python train.py --hidden_act="squared_relu" --moe_layers=[0, 1, 2, 3, 4, 5, 6, 7, 8, 9, 10] --normalize_top_k=false --balance_loss=0.0112 --norm_eps=1e-05 --optimizer="muon_variant" --learning_rate=0.00709 --batch_tokens=[32768, 65536, 98304] --max_seq_len=256 --train_tokens=458100000 --max_steps=7222 --dataset="wikipedia_en"
Below are experts of layer 2 (counted from 0) of a mixture-of-experts language model. Rows are named router (the router's row for the expert) and show model dimensions 0-255. Each number is 500 + 40 x the weight over its row's rms, rounded and kept within 0 to 999. Numbers have three digits each.
After each expert's rows: "comes before" lists some tokens at least twice as common just after its tokens as in all text. This comes from a sample of Wikipedia text that the model never trained on. Tokens count by the router's weight.

# expert 38
router:525542480472532532434454506481531467497473540495557504496507458523536513576446463592575484461500564421505491509552530437454408452511506530479535452524501453460526496486497543509498466569573472513422528492492494529519525550539486498455582476516491519483557496484362505450423500477491511484551583514419489486560509497491576543512532437458464471490529458482514486473471520399567489494392542564527470487450481575513511535484549490523525445521563487501498554496463459554472441425459466522471533437490468515454470490482482512520525507550517542496494545536489499523491455506453486548521476481439550522551453532556467476446495471455424557550547476498536515521519515605496546503560486466558506470460521419538511481527494512471525490559472495485559476435525434485489550487537450
comes before: " ", "-", " —", " MPC", " P", " W"

# expert 13
router:509474543493516489479452456523517504507545494482531514459511496446477574485525532498586505470496423425432454482494559574501564490501520544464530452450554488523541504575452465450473505441537427535452445436552490492526470527493459486420470459417507507524563531485472543458528428513483478464446514433528483460529522524489478444549509522555488517495502546538523450464547528521476456505439519519464421500459445458472446543513470461490545526473457535533555520540489491501561521524484483445488475505599508445478540528514515506571458579505518462493488440511542469463424521512483491537541618483547473439480561509528528589561522463593526503442479440471431414501496518541530459464515474472519491473525521507465539554546556471531504532473465407496568553497459464496552523499490559
comes before: "1", "2", "3", "0", "9", " |"

# expert 1
router:524472495481471521492491514405574478547487501483511441493507497494425572496427556495532532474450502495524459526451507511487516487515520531442536569465543530435520471507521440516439496514526525522473544455457532528442501492570493475485484478441419462503552480528514473557537523498497483470565485557513494437453487527503557427512529489509462475520516581519478527468548553559505494435544482497414482457554539471492513536454431554529423532538450538440489458504535402581532504535488516533499496498600521434511517554434502547465489477428538536425510531543500513487463504483530540447540479481597428478478514427451507484519497557506573543493483463428499537567566427428515516483457433549506493564509577462459457506510443460511501483549468477435439538490514500452507526508463543
comes before: ",", " of", " and", "\n", " in", " ("

# expert 37
router:564585422493535507492422480587516482548474473493473601506499509520491536468535477513472516503462487486547529486530562488484436460446472502493533507561501526454591522449539557505428582474485413506455542461494487495547505455459512517519521489480551454516455507513545452488549480446521557540545558485566487535508550530464595530484520500466563468588484473538445516434513485484551482434495483485494469538452486509525516487533538538499494565465516459508549505477480500509461489441423417450455472449504521488499469463525486459472475550484493528562426506456478502485532522564511464451471441422494500495540569469533556473472432475518528523550447456463539470556553482466458503429480523558509441468477472465464477507515524424508454438541444467510486582513467485421427595529503478
comes before: "0", "9", "1", "2", "3", "5"

# expert 26
router:545524522495531518454472491547503494474457535495444498480548506518496468459513484450449473498512512550532510510494471423527475529464514462425561480539495500436548514477512567535474591496488509497484518509425468510529518511456469513560496485503526512463524454521507477434599452458449529549549547512563490562527502500487509525445520547501485509569551534482537514424444575458453459499459514541565491479519473477537575509475528531518492474578476431542541493508496428457538457488485550531495570464513429560535488522500465431479536395546499531515437478446454439526502490470547423506520446452489609525518534544535594457543549388457505532490479499537580555528521464480452465435558485481492542400504449476521504516492525449501544506539442522538511515475544484552450552457444466
comes before: " ", "-", "born", "S", "A", "B"

# expert 15
router:533571481483478516550519513593520511552503513503456519563431486456521415484478456452469476422454488527442515524483512541513538499561457450546546479501533542483523500520532529517524532510478446503479506486557407470563508551513523488511459547511538557517424467424440476506465564484517466557376444446492497468535508458531466397479513552497556509477460581512518522536561521556535487503452447473491511452433524511465503491507537474500509501512527451447467565509540545507465453493581555475517399456502481520439409534510509457466531516508485436516488508467490526454502597505498521458494492441489535459537446511479595423486505528552476491425510541496463482477439431442519471453502481489559505485456465505617499499553505446481529530466480525521555458475500506538493512518435532
comes before: "0", "9", "1", "8", "7", "6"

# expert 12
router:515488500485468511420573495443490482459473539486549470433513519506524488476490489518550490478437493570537486478492562467513509515532493562464464499465508405404528455458434474486463544486460496491437459523472479561479493421562458555438545446540443474480529561459417483550484512477518484482473511514485508554533510521468488557494563529579499461485504469460521450557482460485456496476579485498438520496550543472439507554497485580527473554516554474474513483459454510501421565538456492506459518506488567508466494506454520487453511482602524509450493491454481456460416515489517581488522476482525433427554544400533526514423496526528430535576536529431515469496481440573489493480474403522519541484558480435491488419506500509549523538499465512436482446499504516447494460539551461
comes before: ",", " of", " (", " and", "\n", " in"

# expert 19
router:493512469501545524483427541514490478541454463487499529453456476519538502479525449514477531534527539502538440547512511421498502489513564500465441509467497538456496440534515538471527447519456541490460478589509497445545493401504533497580521505511540519539492451612537465467592533573485479481524445525453546475526560479460519579453505498486607446477518507468531449475487534457570504481477509477483539524552458523571575475436554503467519487472426496557492483545556578512567514551492519439498544515486551431495494480534495505495424427493556484509446527476513484469528531400487436446583460488546506563544498482557410512497510548508463520470489533575478511544535517495451551542474435514523410477526529483515499493483460462512487522538523553492523555471541457499613493484497481
comes before: " ", " |", "-", " (", " |\n", " +"

# expert 14
router:502474462469488508519455516465502495542530482484450509570508450438419494479483441537461499483540495543520449484396480519528419503530403531446515438539491486492472503488450463521441515526470518504403470516490465559362477443559480539547580474495458454462519501464537516523504512524481472438531444566522405498525527536435468446515531506530456448502567476515501465449558547491431515464517408427485478410529535453456535557484467524489480494549568493489496464459533494491480486499453533518491540441461473482499517519496519464454450476547532487509428560420527468499517429543547540494496479498474486452511501487554537541437521487488480521542547440513483471484437452523436429519564486529458542478558461465535510517515470470441518490577489549485542529498488480539418541520423501
comes before: ",", " (", "\n", "i", "a", " and"

# expert 0
router:531506427484524485506463545527503541519488564477494465505480520544550478513509485491494458495517527451494517486523507489499455463505470475526450498449448568420529540488514522559481526525471410481516496568471503515553518571451484502565475452511579464541596529528439529475474542562554487569518568506504498621413500493481479427461453487487465490415465544505565478476534494563405502496470463483463554453512429450586502534493512460492474464447555516459460460483538522553585465492511555501504486511522487468533476500460529431499480483530461540467462498528474528430451464543465492462476470485502549522498477444451460452440507484490454523507464472509461519543430521570575542516450468546424494522453582444539516520516545464519567561455471509460578474472554460545435523502504427
comes before: " |", "–", ",", ".", ")\n", ")"